Below are experts of layer 10 (counted from 0) of a mixture-of-experts language model. Rows are named router (the router's row for the expert), gate (a neuron's input weights, with its number), up (a neuron's input weights, with its number), down (a neuron's output weights, with its number) and show model dimensions 64-127. Each number is 128 + 24 x the weight over its row's rms, rounded and kept within 0 to 255. Numbers have three digits each.
After each expert's rows: a language model's description of what the expert responds to; "gets" lists some tokens that make up at least twice as much of what it gets as of all text. This comes from a sample of Wikipedia text that the model never trained on. Tokens count by the router's weight.

# expert 22
router:078146132137138145119107118157147130141143111110119103146102120096145131140167130130110148149112147119122092145129100118144104088156157123130096103119103131145116127158146156090142121123108145
gate0:043100158128177126111121154130144151155102147088158136104088073134120151112120120122101119174115109144169138117143101114125141125112143139135089146136103122147134110081108129114105101178153162
up0:143108121097177109137106198119134136158121150105100059123125078142104101079130144144092128151132143140115094119146135147123175160101110115088147128115136151129099146118096141087138091091121113
down0:139194119123126182140132128093124124152155114120117104147153126074146087155137108112168138099097122120077121126109148126122115117101160110087106084170129158110141136167147129093145145121133107
What it handles: Line breaks after headings. Line breaks after section headings, infobox titles and list lines, plus infobox headers like Personal, History, Population, Website, Location.
gets: "\n", "\n\n", "Personal", "History", " It", " information"

# expert 30
router:148112133106159114136166105160151105096108115119122110176118152067124135105129123151119151111175146135099123133098139120106099098140196119079086176120110146085118098153142152116116126137136182
gate0:107119137135095154132102128115188148144178139139141108181105113156123177141158121099141139121125138143127098096143130174127132134137110143146107133143114162121130090146083121123114110141116144
up0:137153129093113135139117166108105087094108102121094150104142153114144093113127148088140121117142089135133132133131133103111127068075149108091139083093120119098154103133175143121152161101106099
down0:140140142155189146116104141128127123113151124144105079153128134088092097099118139134130085127128154126140123124138189123120158135108166147121126117155109110103130127138150109113144158152116119
What it handles: Non-Latin bytes and in/de. Leading byte pieces of non-Latin scripts (Greek, Devanagari, Tamil, Japanese), plus short words like in, de, un, Ad starting a word.
gets: " in", " de", " In", " Ad", " un", " "

# expert 50
router:110135166162151161159110139110160147112118113097126109129109195142148146098137125171121166113142122160143097139114130100119140093170117116105124146100135130134123164106140134092114163119100156
gate0:118154136121131160145168158079128151130190133087148103120126156115103118148151121138144101138160142160167116102148114094139113114093118173153114109088100061158157118104142141111133158099087108
up0:099135177150131144155137126123130147098143117093119126120129111110092116120161139118130091093152144115124163127147143097121099128144114111131124098117155142144100117082122074150093101133128094
down0:103139117160088094106140079128153128161161099161151131144093124152151149112106118093157117143132147163141122137161117134135112137150085092146155124135084130144114108119126113142095133125122132
What it handles: Mid-word syllables. Short two-letter syllable pieces inside longer words, often foreign or rare, such as ti in Accusative, uli in peculiar, ru in quadruple.
gets: "ti", "li", "mi", "gu", "le", "bi"

# expert 56
router:094082152105179159145134108150121150106155079115120107180114138130137125119138120155130111117133133113118102160121142147120135121143142163098104139178115123119123108120128167078101087144116150
gate0:090060156148101112098175201132103139128089069140118077185126127107141129154155144116119084105124127099153100113143106194151116130100139126125159118119139131110126129157117151114136112168178134
up0:101091155113112150084116144142150098106097114112142139130141117088123140133109127126123114144136143154141149112134118101137066188135101135156100142125161083071092111111117093165143143152137118
down0:085115084128124136166109090144147185104105126087087126140127155120104136106148111142133135137106148111097124168132147131116136105129127132126079097138121091153113178134121173138115172135160129
What it handles: Commas and concessive openers. Commas, especially between place names and after dates, plus clause openers such as including, While, Although, Despite.
gets: ",", " including", " While", " that", " After", " Although"

# expert 44
router:119118150121141180130151143131123150135154089123147106150108140088167149096138103127135146125118119106132103138112184126146141083122158149102107137125107132099142084159129154104127134105124167
gate0:121115132164122104174132115105145104125116154142111147160132138117143135148099102111127124115143135139109106116089121099143107162174131129094152136116139162153075158125101103154099133162103165
up0:142124138117132172163175125108106135152121126120135135131177150128108133060091161115125063136165183166106133126168102100139143142160155133156118140163143117136131090133111112134146119087143108
down0:094105119112117175167093105139112192147141131129129154144105133109174100111121168143145132121142134136133140084080094097117099120098155122148111142119126129095116109131127119146101148106134096
What it handles: Numbers in tables. Number tokens in tables, scores, road names and grid references, such as US 377, Highway 178, 146–142, 35,632.
gets: " 1", " 3", " 2", " 0", "1", "5"

# expert 26
router:088126136154143150126154099171141134128126112099096145144094088104107141113146102110098129138127130117148163133124174121120145113130078134098111158150096159094139138119160145090123107121084139
gate0:173111135130153110108121131135090146160146132146111090145105146140148139151102139111123163127145132165129066092132133138155164142072113127120166135145134181137133150114136132071153073132118143
up0:121153109138105138157132124145134150110126168071141167139142151112116162127129114107163095123096101138074122124128141125074158085107125140108126108086169118120118123152105130116148142171137090
down0:117101089134116130130155154169163131149132103130148151122113090116085156095120109128159111117096170183132147141171122123113117115117101159136145116149115085100117109120109174134132133103149140
What it handles: Word endings, time spans. Final pieces of names and words (Disc-us, Walt-er, archipela-go) and time nouns after numbers, such as years, months, weeks.
gets: "us", "e", "p", "o", "es", "um"

# expert 43
router:129136107126170141126120117149129113134153099127118086172133155089081163115151115113139132098111160111124117133126151103163122150141146103134113131178105131116126158095103126097133128106084145
gate0:114170104105153129145105130121150130131141110105132079217155128118118082140135097108095104173107175130129095115147124120125137111119153127087105108135136121134114120076097120125165130146111152
up0:090139137112115104108120131163135109115136072169084101153138152131104128131101113145116114131141141112128131101152146142147157119131137118140101115111106098123156139095109157076109143104133174
down0:125128128125133168123102131124158092093119089130135144148120097124138139090166120122146133164106095134129130088164127141097101142141100167110114143128139114155133106109135121162157140135095146
What it handles: Table cells and line breaks. Blank table cells, newlines and dashes in wiki tables, especially election results, plus nouns like water, oil, fish, land.
gets: "  ", "\n", "-", " is", " was", "L"

# expert 2
router:106133162124134167159120120141128126142107125120132119141146135107134100134141130159135115135137148109115064152113142149170102135142170167102094133120089123110150098150104123121113140098110142
gate0:111092147129133099173153144112126147113138118158139134092133148084157102147165107145123128148166132148083112132171106125158108120098151140139108151118104087103146129121163131067150147086124105
up0:146090105094102078067140107132128100101129168128131114171132100073140113112116108095121134167141103123139167174095111074110119086127076111128097143133144102104136121117142087167150135144123132
down0:138171167084124142165168138166110120056114158106143148138113140099150117072109183135138119080134124127120144136110127130094109133128134125129135131124113135088122131105119119094120108093146147
What it handles: Ships, engines, vehicle specs. Words about ships, engines, aircraft and vehicles, and symbols in spec lists, such as ship, engine, steam, the × in "4 × General Electric".
gets: "-", " 0", " She", " ship", " 1", " car"

# expert 34
router:130084143115182154127117112121174114150165114117089127150089137102137178086123132131122166111140128130123116169140122156163134091147156123101084130135146141125178131122151146076123151129110132
gate0:124123132171178121119130113123128157102165130141113108144105150079130130141151123138144127130122118127117159156131141161125133123120171132137121128123140107147099121095137118182153109099153130
up0:134111147104117126146133148090166164151111121106170161094114113140129122155132107145114135111123129143116171150182126106125136125153101123119174124097119164100183149110115117111139130100118132
down0:118125146133106161096106149107137097143134151142113121116109183082117098130126094130131126126134129108103091142167187157127127148110132137158109166118127154112099104135114123166114093110114151
What it handles: Mid-word syllables. Inner word syllables ending in a vowel, like na, ta, ria, si, in words such as gubernatorial, gymnastics, turntables, and foreign place names.
gets: "a", "na", "ta", "i", "si", "ia"

# expert 15
router:129101147098139168118105124179110121140190106071120098123136125074118170123124128115083130147135132125146116155166131122127119124143131102065106132171133133110109124110110137127079119101127165
gate0:123140115158153131122134173157165126118128140146127138114063087132107111120126152091134102193149127135127119163142132095116152165166142148150070111087128134119100123122165152084129138112151147
up0:153106141147131172161190108185130106097178101157085153117111104122104144119129110118134095127089108149118102121084149125113123141126115131115134138078103109124122156144151130096133165109155110
down0:118113112092107142115114169131123140128113100131164114161153152133110148129139139122111133192153153118113153137149157127092141107137139121154111114152116106149127138142124079150114149125120117
What it handles: Section heading boundaries. Equals signs and paragraph breaks that begin wiki section headings like ==Production==, plus empty table cells and scattered words like latter, Yes.
gets: "=", ".", "\n\n", "  ", "per", "\""

# expert 5
router:122062130164149179145103100188124152130164108126154137113123174087156140147130115166125158137122137113113105118127140075137144131119138186061117124153094117147126104101103154086124132140128156
gate0:175116131159124090120127094129117158151167136148088068133143130108116152146141118152134105132088187106158123163106157104165096135115146080133140126114138118111105124119132100111115163093124154
up0:115145094120084137118116118093103136152129081151123166125165143079104142120182140155148154089123123120124098165093144117096092150149102083125129131162105122147109119158105078109148127096147129
down0:100128145126201148177161139121113099127089112138146124154093117150156113131132123162131102129143120141106154076141134109087141150082126144113133121124104114159113100107117159121115152147118143
What it handles: Infobox and section markup. Heading equals signs, list-item dashes, blank lines and table pipes in infoboxes and section breaks, plus "See" in "See also".
gets: "=", "-", "\n\n", "\n", "See", "  "

# expert 57
router:122129116151102163144136106175132124141140086143146125115109136063119172104136109126073119143158105111117124157139153068158111101127147105104102160160112157110141114092165135103081120126091164
gate0:140130138100134129145148172113133135150110143119165141098149123117136149135135108175114135111169138126161150132181136108154154171117125131142129124159106136105145135146165157141145103144147096
up0:111123092097129124139110102117153110168165080104115141119137129120159130082079142150164166119131134154089149100117184152132095130158153144160137138152149133157095143123143149146116134113142164
down0:164127151161102140118095097181098158167096098155139114115089117164107150125147137098109101112097086128129135101109172151150124168143144111142121104134108117108167124126150115140147128130110119
What it handles: Plural endings and groups. Plural suffixes on nouns, mostly s, plus es, ers, ions, and group words like members, teams, people, they.
gets: "s", "es", "ers", "rs", " they", "ies"

# expert 59
router:106077154133161151138153080159102112126124104085107117141095173086168095135159089165113120156143113167131115122169132096125170125152141108128084140124120122116122094114150132126093099141113141
gate0:124080128170155122167111122140085131172094134099136083101113216093142096112155133145121114113139133161116116102150116092115114136170166124105115118127136110104125149159148147133162137129116121
up0:119109116114111122086088088115133117105091103142118137162141101144130138139115137084130119162152123128122162123126134146145140122119139133119128114180116145144154100116121126110135134159141163
down0:147130147115156107148149155112095125150150141116107156135165115145145155134138112146158095146096132177126143106131131143111156162145129111129088122129163132138143163142099134126135130129111107
What it handles: Function words and pieces. Verbs and comparatives like is, was, as, than, be, not, plus inner word pieces such as ul in boulders, con.
gets: " as", " was", " is", " over", " be", "ul"

# expert 33
router:096112131125145135161124142147138136161181108094123131182096137112142157090160091140110100163136138115087088173104157146138165100135094106103082158133105108114133094109141129076093119143118166
gate0:124111091141100133151133149102152146137108089136084086152114158129130153121114124133122118113130100126134128134059147103154153100115118128132107145159112137142165131156148103095119138121119142
up0:123135113145153149146133137137136108130149167106111110146112124146117144142120106075153119145153110148120125167128116133147116118128159114104129162186099124099159206103124101123154088117136162
down0:133114142130133102166126115155147141117111126084106127139152161158130149111121118148146126135108150138110118137123114177123097148172123114094098130149120101162111130139121183142133143147101163
What it handles: Brackets and coordinate symbols. Opening parentheses, list commas, dashes, and symbols in coordinates and superscripts, such as ( in citations, { after ^, °, ′, and / between coordinates.
gets: " (", ",", "–", "{", "°", " /"

# expert 1
router:118118101124125169152147114203096092135132117140138122114120138102117152108145143125134111162139131115099116136126154096148111102147109096141118133168089157102131137093119142069118108133111157
gate0:118112151101168152125129162136131137175131153149151101117100149071096133130122089126144159093151163139115138112106079106098164102168119140145171131151101166092115145078084147100109110113145129
up0:099141114103163161106143145145115122161115144136167141131157118104127112123133094109147118110066144172110159140105079096113130134178104149136149147146161112137136095082121141122083135114135118
down0:124118148105067075096141113106121081099106127135164138151164124182127109120129138117135125138168132081122106105109137115166126131067104164137079135140171113140118126127120104154141151101114142
What it handles: Plural noun endings. Word-final plural suffixes and plural nouns like -s, -ers, -ions, games, children, plus endings such as ad-vers-e, un-rest.
gets: "s", "ers", "es", "rs", "ns", "ies"

# expert 4
router:149069108136150157159121108164117147132127120122134098131108184104096098092145112160103155125144140105152095142112160144151118099133120140105093142165129127139140155160124147125103152144095159
gate0:177092133158098129157143073095143147112098132120100166135135147144121144168129117132131156128155147145133115147134131157156149087102098181154111108144102094126132184130150154135101086120097127
up0:128107155145099100101101113147152145087185113103117136111130155108095187151098085129185145095118136101141102118114143157134104123125088154104110152131130105150117133122120130138091109148178140
down0:075134111159136158139164109150185107152133104144129156151154109173147173145139126102108168115140139122106105125154151158132097128146105118154102123136120091134148157157110172171115139113149123
What it handles: Clause and list boundaries. Semicolons, commas, colons and conjunctions like and, before, after, during, until that link clauses or list items, plus the emer- piece of emergency.
gets: ";", ",", " and", " before", " after", ":"

# expert 14
router:148073122109146127161169140106130136131118103103109134167105125094131152120170098145132149135116152124100107168111151116120126131115163115134096129127091114137179108123075145105112097170122171
gate0:123149144170139131123106145097072152141154136102105082133106112099110129115109177150139165163133139091110138158133067134162098117123143135115113163088162106124131103130160112104103130129164121
up0:126105096091096133152165116132192144104120094128116108125165147129108148117131120161127091113159173140146116102095166126116166072151118125162135117145128135155094145116122162119100137104079105
down0:140158139129145093097114116132101080149108135145101115137145115058106118185144117131114189136146128138151111175155143064122099108150143108128151121139160129128098097138134136132144106128144134
What it handles: Prepositions after nouns. Prepositions after a noun or verb, mostly of, in, for, from, during, between, as in invasion of, recovery from, difference between.
gets: " of", " in", " for", " on", " from", " at"

# expert 35
router:131130127100135169117123138160127107146147123115136152144101143060113167109150094149106161130115119141167114100142147134177135126130119110093096113104107122120168105144129139103124126116109148
gate0:137095121176145103118131121103117177119141129176108110153135130111100180136140136116099118104096088145108135109091157075112136123114114108164109122138087137175152133145156135094117103134140139
up0:114113172120105119139134103091152153124123143126090131133155130103128094147122125112113112126100121128127145103128096125101107112129086101198080120146112123122083131086156141185126126093134129
down0:117120163119109138129109153104157128149112096159114178147141145116090111127116132119119148121129162109151127084129080133128134158123085125105115126187127156131135112071122107162107142133166117
What it handles: Numbers in tables. Numbers, often in table cells or counts, such as 7, 28, 20 men, 50,000, ages in death lists, and number words.
gets: " 1", " 2", " 3", " 0", " 6", " 4"

# expert 36
router:127109122139165164124155146153177117152139064117114089162113119099185131116156108158097140086139131128149125188120133122084078116148125154106079108135121135122129099136134169135119119111110175
gate0:132084129144149109112123141135164168119101114137101131177098106137119140138130130145129136163155153131123157117102098123135077147103094155102102091126146115135155092130134117176144128134153107
up0:080172095102122105121141107142173088184134118110130121120121130128117106113164072097158144122133149149139151146183133123113126116095133147134130143172126136150158119096133124151135113140197137
down0:106096123120113130125114138131104173127165113123160152104103148126135121101151137122125133076159132115123134144099147152121117116178128115125099139138154133125099103120126097106133130091127104
What it handles: Suffixes and adjectives. Word endings like ed, d, ly, ing after a stem or hyphen, as in Black-owned, aged, smaller, plus adjectives like small, based, independent.
gets: "ed", "d", "ly", "ted", "ated", "ing"

# expert 41
router:066093116146152155168130136161146140121136090133167109123123173139150136152134088154120116127147177072121088129147146143174148121167136106087107100181132117120157111111126155113117130091109173
gate0:090107142098107117148134107148143147119092179129116149136129162095119169108108117099148104123139105091125141107132117124152141108153134082133148149142100089122146130129114153135110123168174172
up0:128119141088124124155163152157111138116108135109126144149124162108128156097128088127174102101147128100104125120154118161142144132143179088098135149139091123126175116141138139152102144126119183
down0:136066121139146142147093104175144121097157138149109100154146116132142097137148128146162147103142135152170084141135115116148154152144112083163127139108161105145124159146147113159137115162124121
What it handles: Letters after capitals. Pieces right after a capital letter in foreign names (B-ne-i, H-ö-fingen), plus sentence punctuation, table pipes, and He/She/We.
gets: ".", ",", " He", "H", "a", "I"

# expert 23
router:125138122131172142148115155156135145127137119114118098142104129114106126132135134171145110201136161125137148127148111104116121115162117136165103125137131175163162140151136194093082116150143159
gate0:130135179147097102134148148097132147100156104077112100149158128133160101086126122159134079151122124148182154135084106131142126101177130127114122108101149113091153205123135102052091156150109130
up0:113145112125126113115103124113133167124104113144144070128126117151091102103132097135142123107123091147110108135110131149096114087094134183140088146077125161126121123150117120117114155118081106
down0:154143096157154104151143142128146166146078116130103151080109144116124060102111095126062166104122131177135103112121131103134130158130107116071141129137133115135103129130128147137144130151175160
What it handles: Infobox section headers. Last word of infobox or section headings like career, details, Education, History, and closing equals signs or parentheses after them.
gets: ")", "=", " =", "\n\n", " career", "}"

# expert 11
router:111113158137125163157132135146168114152157103118144091141114125059156159101130059113100141107177138137149118136109160136149090147156146108082098142163103127123145130152126179097097104148126126
gate0:123085157149116154127184098138120123151088136145128164095108082113094133106100123141132134099120121131126085090156146168174117108144100115095094139148133173163131102149163102115097117142125177
up0:181119139123135127128147139102145143132102091112133138172099082103133168106135113140155148137144113131117101135180170114119147116115114112135153102121136129104142113093169143089086128100146134
down0:143157123150098136096133098130105104112152107148158158095130152148100108126171159079122136080103108125152110106120100135182135117165167131118118138146154136147139138147120138176147120128137121
What it handles: Organization name words. Words inside names of institutions and organizations, such as National, Institute, Health in World Health Organization, Film, Navy.
gets: " National", " of", "s", " University", " State", " International"

# expert 58
router:111113124143173149167097122161119118152163077097116129147112150135146129115153109122104128115165144082152094135148154125184121092134139135102106151164137119161160099117123095104133135109123122
gate0:146129120125092111140140056148131120138135114103080115080116129144124116148076141114182135115116133139089146137139111128131143158123157112114111119160169160174156151129173145123111119174131168
up0:136144186124104103158147085142142165132157129139133131094116119160124112170109155109157140093093140120105134165147133124094104151130155148142137098120157130132115140129147117153109143117134129
down0:129120116135144173107127123123157108123172145148094114152149137154101126183122161097128117119162140147109103113102114085108132144132148153147141158157166113178113165119113172133118135132183149
What it handles: Pronouns, auxiliaries, articles. Subject pronouns he, she, it, they at clause starts, the auxiliaries after them such as was, has, been, and the article a.
gets: " a", " was", " is", " he", " He", " were"

# expert 0
router:156110143124146166149139137127135153131153121118127082122118113085167151123173105156123112143111149118157140150134175141102142085116150143097118141170124158102166080174153140084121104127132168
gate0:121136124113131143113105088189116103125137104142054126177098062157126141139135130128106114125145139120145126140132115164113115133127150099108086137154159137116135164159109126077080102116103162
up0:145139115108137116157128125107117108097155122123126095140101105154144149157161107103089126143146121112137132129136150123104139131088138138098100141168138121142150140163123164096133089122126145
down0:136105116174147153129107123143129169106130141170136113154126129141148124159184135111182108133167118152124144150134110157116149175128172128120101120131152090124149150118181141126083142159099140
What it handles: Numbers in tables and dates. Digit tokens in numeric data such as years, ages, scores and decimals, often inside tables or dates, like 1995, (age 73), 6–7.
gets: "2", "1", "0", "3", "5", "4"

# expert 17
router:089107136118138144127140144126164151137141147123096133128124135140133127106176115138094124116138147131136098159116145104125138145102141113122109134158109163163142105110137149065147120121113110
gate0:089120153132147166128152136106142173124113130110113147190139153176178118143097105132144114135121108167138147148156071093114106125124079159122101114121116139113122095123108141126140132145160116
up0:131131136119145193145143153168134089099130128112134129123118102114102131099129100103131118102115156115130110128174142130142108150145139113085149176096134166151135125100175112130111158085139149
down0:165167138116127165129108113095155098140157057109073157148112158114109136141114118178143131151097115110114112152144123122134109149160121137138094094098174124135178127113102143102122105125110160
What it handles: Mid-word syllable pieces. Short syllable pieces like ta, za, ja, cia in the middle of words and foreign names, e.g. vi-ta-min, Toyo-ta, refrig-era-tor.
gets: "ta", "za", "da", "k", "ba", "a"

# expert 47
router:125156120140155161119112135133139158125106091111120116111131131136189176113155108157109105124115160152118140133117126146123137137132140120125123126153119150158129084151131123109112093134129192
gate0:133115103132110118154132176107107150135150105105073146100144102097099130106114124107132159128113114128122137117108119115154103129149162102181141132096141140123092125092097160141150119147171131
up0:158150092136139156164117151113144169110124130128101112082135107125122131113106115146151120096109149152136134137108094128155109112144152129124151116141093136135091155145072128093148084146144096
down0:086166122121172137087129169119132123140104091099128152109127175175157165118149142116129122107101131102116128127107093127144135135186129131141113137096115162141133118155155147138109176166133132
What it handles: Clause-linking words. Conjunctions and relative words starting clauses, such as that, where, when, there, because, plus opening parentheses and quote marks.
gets: " that", " \"", " (", " |", " where", " there"

# expert 24
router:101119129127155137147148139183089105146120115101127101161125110119114126113158103157107145118120146144115115164137140129135109125121145174113131146165153149102162134135119131125101108085075165
gate0:154096126131155147127091122132154115134104109130129125093141120138197161118141151164131105119127134114117147112099109157188117134076106108118148144115108118084100153133110143125174197118129174
up0:118107095086085126071139122110105101087138114108086115092101116170137123170085121100115119137137125150104168131130144097115136136185146144101134167154113140124112168155079107166149152151152147
down0:123117086128153143149094124126113167158131134143152151164140094121103168136111189131130137122125095140178121082120106177113139109119106084115159113126132129151124069163068127111134129164133099
What it handles: Periods and Latinate prefixes. Mostly sentence-final and list-number periods, also decimal points and heading = signs, plus prefixes like ext, ass, mater, milit.
gets: ".", " .", " ext", " ass", " =", " v"

# expert 46
router:089124131160177146156135134161168112150128083122135110135088087125159134137143137186120108128104149112131140099154126150118125065148125132102094116116107160123127096129142135114122120142129147
gate0:109129124150131118138095121134171134129154147088132125133114103111091133127139123094112144121145099099112090089054124111140115116177152123144053135142101112166143101144112120132110108142157105
up0:104149128147158107112195116140148125146160131107124072143127126132156168113093094113097129125128133162115140094104143100153158170156143094139101147129107094105126100107122122119118111143163116
down0:117108140119122170079127134112107137120117107148101176187132124106088159134122143187129120142129094158108184101129138122153111173149116109108102141122113139147113136122126080144142110140109106
What it handles: Infobox field punctuation. Colons, dashes, degree and minute marks and parentheses in infobox fields like Born, Died, Coordinates and taxonomy lines such as Animalia, Phylum.
gets: ":", "°", "\n", "′", ")", ","

# expert 38
router:101081109149147116134134157140131111146118081069127090151135108105164112110190123178115115136154145121161110122143139131129140099149129140127070162164098124152168097139140130108069120157122160
gate0:131081130108147090177119121139154129154141127102129175117138153115125180140104128133123107123161098148148139091111132187129128088136105178095113101129144105134120165150088097115125143132108116
up0:116120090108170109130145150136097106095122117137109134145148101133142144127154146169094124096083115143130089133136087120138118144164131125183103132129147116148152118124108131139124140137106115
down0:134136116121095103121162099145131147116113176141111144135126155113151116089128132095180099085095108181137163125139116110134108139154127134115086116098151083135128117197125121121150070106124131
What it handles: Infobox field labels. Field labels and colons in infobox-style lists, such as Genus, Born, Died, Coordinates, Running time, Genre, and minute digits in track times.
gets: ":", " Born", " by", " Country", " Genus", "\n\n"

# expert 51
router:120115144138117148137130092139140134141165106096111093142113128096174144104140130154134077124125094088098110171126132147122113131129129124111096141122113150171166131108092157118143123146086145
gate0:125142129109153138173128118106148131108130146101108098141118096111116150136120125131127148113110133103086104124139101100109168165085145187121179104159130146181128167156137158105116154164131135
up0:099138108096151157166135130114102145126121127107152108183089128136115129127134101134127115093108120134118098156115128136121132168118110131140135115166142118133140143117087147134117120154124154
down0:153124134099102125089105094107138153158108119132127108106178117128153135162136114161107131150087110169077143106151135141095140162107125139109144108104150136158150131139140096120146130132101162
What it handles: Article-opening name pieces. Word pieces continuing the first word after a title and short description at an article's start, such as S(uj)ata, K(af)r, He, She.
gets: "\n\n", " (", " He", "He", "F", "M"

# expert 39
router:103125129115148143126156099164147114130141155123123142149117151090120133101139113149108151140149135075145132189142174150116077112117160133088065120122146166122157135126133153109081124103102188
gate0:061167097085136160097129116149125168117112129122150136129097136081130105149111119114130115128147180075152116158169106135097102129147177113119065112077111147137093113109116153136136140123121124
up0:136133132122127132131163115108151083139168121084140096148150130148148181087109124128135116112071096180140156104103149161146133130092116114118076112137098098126139138119114101145088095131124130
down0:155136104119142117110065130181105157103125102177135154087160147134121131113118143111094146164155145118135151142155117085131112119149097096137133097122132136147146159098088122151145127134129095
What it handles: Coordinating conjunctions. Conjunctions linking words or clauses, mostly and, plus &, or, but, while, and list commas, as in "ska and new wave".
gets: " and", ",", " or", " C", " &", " but"

# expert 37
router:118109117129181132139164150174136129143116106102126109175118112125140142144162076140113140143131138114104103149139152127149121120146154128116104126156115162091132129114164142148077120083090169
gate0:153188146180134109144141135126133139151137138096112106081141127149138128131163070123115101092136164126122086114129139081128123134113130123122098145132119099149162132094151129088136146120092108
up0:129105149143156102152133150145145111168148046125128101104118107147117065139108133133080099132151146116118145075143122123105128143124135064140134118129118127138180095114160110084116157158139121
down0:135140143110122138065141125132154166084154090109156134128139111157168122137100106140124147156134156122131130155120104161125157128118142133119106130144158138114064148142164112176093158138119090
What it handles: Periods and conjunctions. Periods in abbreviations, decimals and sentence ends (Roe v. Wade, U.S., 65.3), plus and, or, while, respectively.
gets: ".", " and", " or", " .", "!", " &"

# expert 10
router:120100147119148112153140093145135144167145097100092073137126133124132145109105122129114156122165150105103111136080164122136144088130192135086115134163108152145148144107127138118117090131104144
gate0:130120140117135114161091100098150131117109161130137136155107163123161106141121163107134112141165108095148107116140116118130139086124179097148123114113128109145137098111149138128112102119129146
up0:134095104150105105152103090147168115115096148155102111133113146102148142146104168100130107100130098109134111131128122120095147073138132066160132089166133197130111140119136085128131125155128162
down0:162131157116114144174103114108105098140156153106106162125157129140127143138110125123178154170138143143108131117173129102121167094127114178131159174155135107116120169127120140137116166080123149
What it handles: Infobox line markers. Dashes, bullets and pipes opening lines of infoboxes and stat tables, and field names such as Coordinates, Elevation, Occupation, after a line break.
gets: "-", "|", " (", " |", " •", "°"

# expert 8
router:160131129124177144143105104160140138149177125126097140137131080108098128112132083144109134104119169130149129129107135096158147092160183166076112141155141101120161106084128170132119126098133185
gate0:111131136177163145094125126165116145131093131101088115089134162150110129143120134123113104097108095114166129169103158091142129128117151139129150119135159141110105120133121103140075169147124098
up0:097120126144158136090127142154154113110070143105089146107122130114115096160104110145123109121120093135143121129111135109134118169122145161169136105111125150094133138136120125110097145126101129
down0:168150113142122129089122108106166110089116159138100140098130145135051132148142119121100182119107142126143101154123122100142118179131114152122138118122150112151149114127105107128149120101147087
What it handles: Qualify word pieces. Opening pieces of words like qualify, complete, clear, full, gold, mostly qu plus ali in sports qualification sections, as in Qu-ali-fication.
gets: "y", "ali", " qu", " co", "si", " comp"

# expert 25
router:164107112145182165106141129145144151141138121142141114139111122122160109136120104169090140141129145082129119167079127132116160105141183095097142152157115137127147133143130162081125138129133177
gate0:095068088139166136124174136160147125149105154109148102152101158131111159099113116153142111084153105147132187139121147175149152090131132132083086147108114105153128113150155161094126110117104124
up0:105126101139127118148098136118182127100115108148147088110116138089070130120123140133167153130080097102179092097118099153174110128111062135128146154138088106122108091119152154106150119158146159
down0:109066130124143115131115171107123167128141154126120120128090136116090096108141133135152130102196161111131120142133122152139136165135136123136113141150092165128088122110123115141148117129108126
What it handles: Anatomy and adjective endings. Endings like -al, -le, -re, -ular, -ed inside anatomical or biological terms and adjectives (nucleus, dorsal, vertebrae), plus semicolons in lists.
gets: "e", "al", "le", ";", "re", " of"

# expert 27
router:127125128127160160117155126110161115102125076136155133149060165109109125107127106140100119112146124127143128143141115102138119110147136091126128118192122129123153128111152143070115109147107175
gate0:116086122145126114095123101118153096129109095119097130119094173122162106110151153134072160113138067144111181130146094138148089149106124178128121157112083097124163150083132110124104091185120155
up0:146137155106119192099130127114140130138105117158138137117094148077168102129120157136106118162153144104142171110119060158143111121133111125166149132142080113091120147096116104122180105142129163
down0:112113088128132145152176130109131164126094143116165150112143068186159142146151126124128107116119110144147186182080128132155123153128176136123089152161089048115110163112139168152133146138165133
What it handles: Competition and unit names. Head nouns of sports competitions and military units, often after World, First, or ordinals, such as Cup, League, Division, Regiment, and the following of.
gets: " of", " Cup", " League", " round", "s", ":"

# expert 28
router:130123138144163159167139111152176123163138086111140085165124163115153124075139117117110111117109150116152132124113157130137128074154164157117122163162092139143143128147115148125135111150122162
gate0:107148098159138145111133061159125128184131124132166127081180122114118123130134167110082092123121113133143128177152100105096151085157140164140164123115124136156169135131132118133146140131134109
up0:119128173122108121150127188132140135069118122147115134167104120108122107121118089161151162103143124102104117120135156159160133123109112078137092137123121150142079123138121127117114120136105147
down0:141135147085092148082137091109109096134114123144154108150134138116098127103148129114118134140126155098123102199166130122078139104149159154125122153134131145141161141110079116154103116130112179
What it handles: Table cell pipes. Pipe separators between cells in wiki tables of election results, sports records and rosters, usually after names or numbers.
gets: " |", "|", ";", "bec", " buried", "ido"

# expert 63
router:136099156115159137145139104113146138123151082112141103134117130117173103092157102153127150123154175081093112126142160130111137116142182112109099118110089161148192109132137142083141094141082224
gate0:111108117146156148137084113124133192126105158143101106119109171103153128156118113128134137107122129108099161147120121171148093129119124118133119102146102150114124124177119117080134140092131151
up0:143135157131130116146177119096108151144144140159136143095154141140090133138090169153086132120106086125136109175144099105161192139127090146160109132134122135106185150137154109151104117118125111
down0:151100139119118136138113122112109138141133116122178147132136146117134141113124146122132147145134111111094136093144121166130076153128099062113114113118135162130122121148125073100123165178117106
What it handles: Relational prepositions and colons. Prepositions after nouns, mostly of, also for, between, within, and colons after infobox field labels, such as "Prize money:" and "Coordinates:".
gets: " of", ":", " for", " from", " to", " by"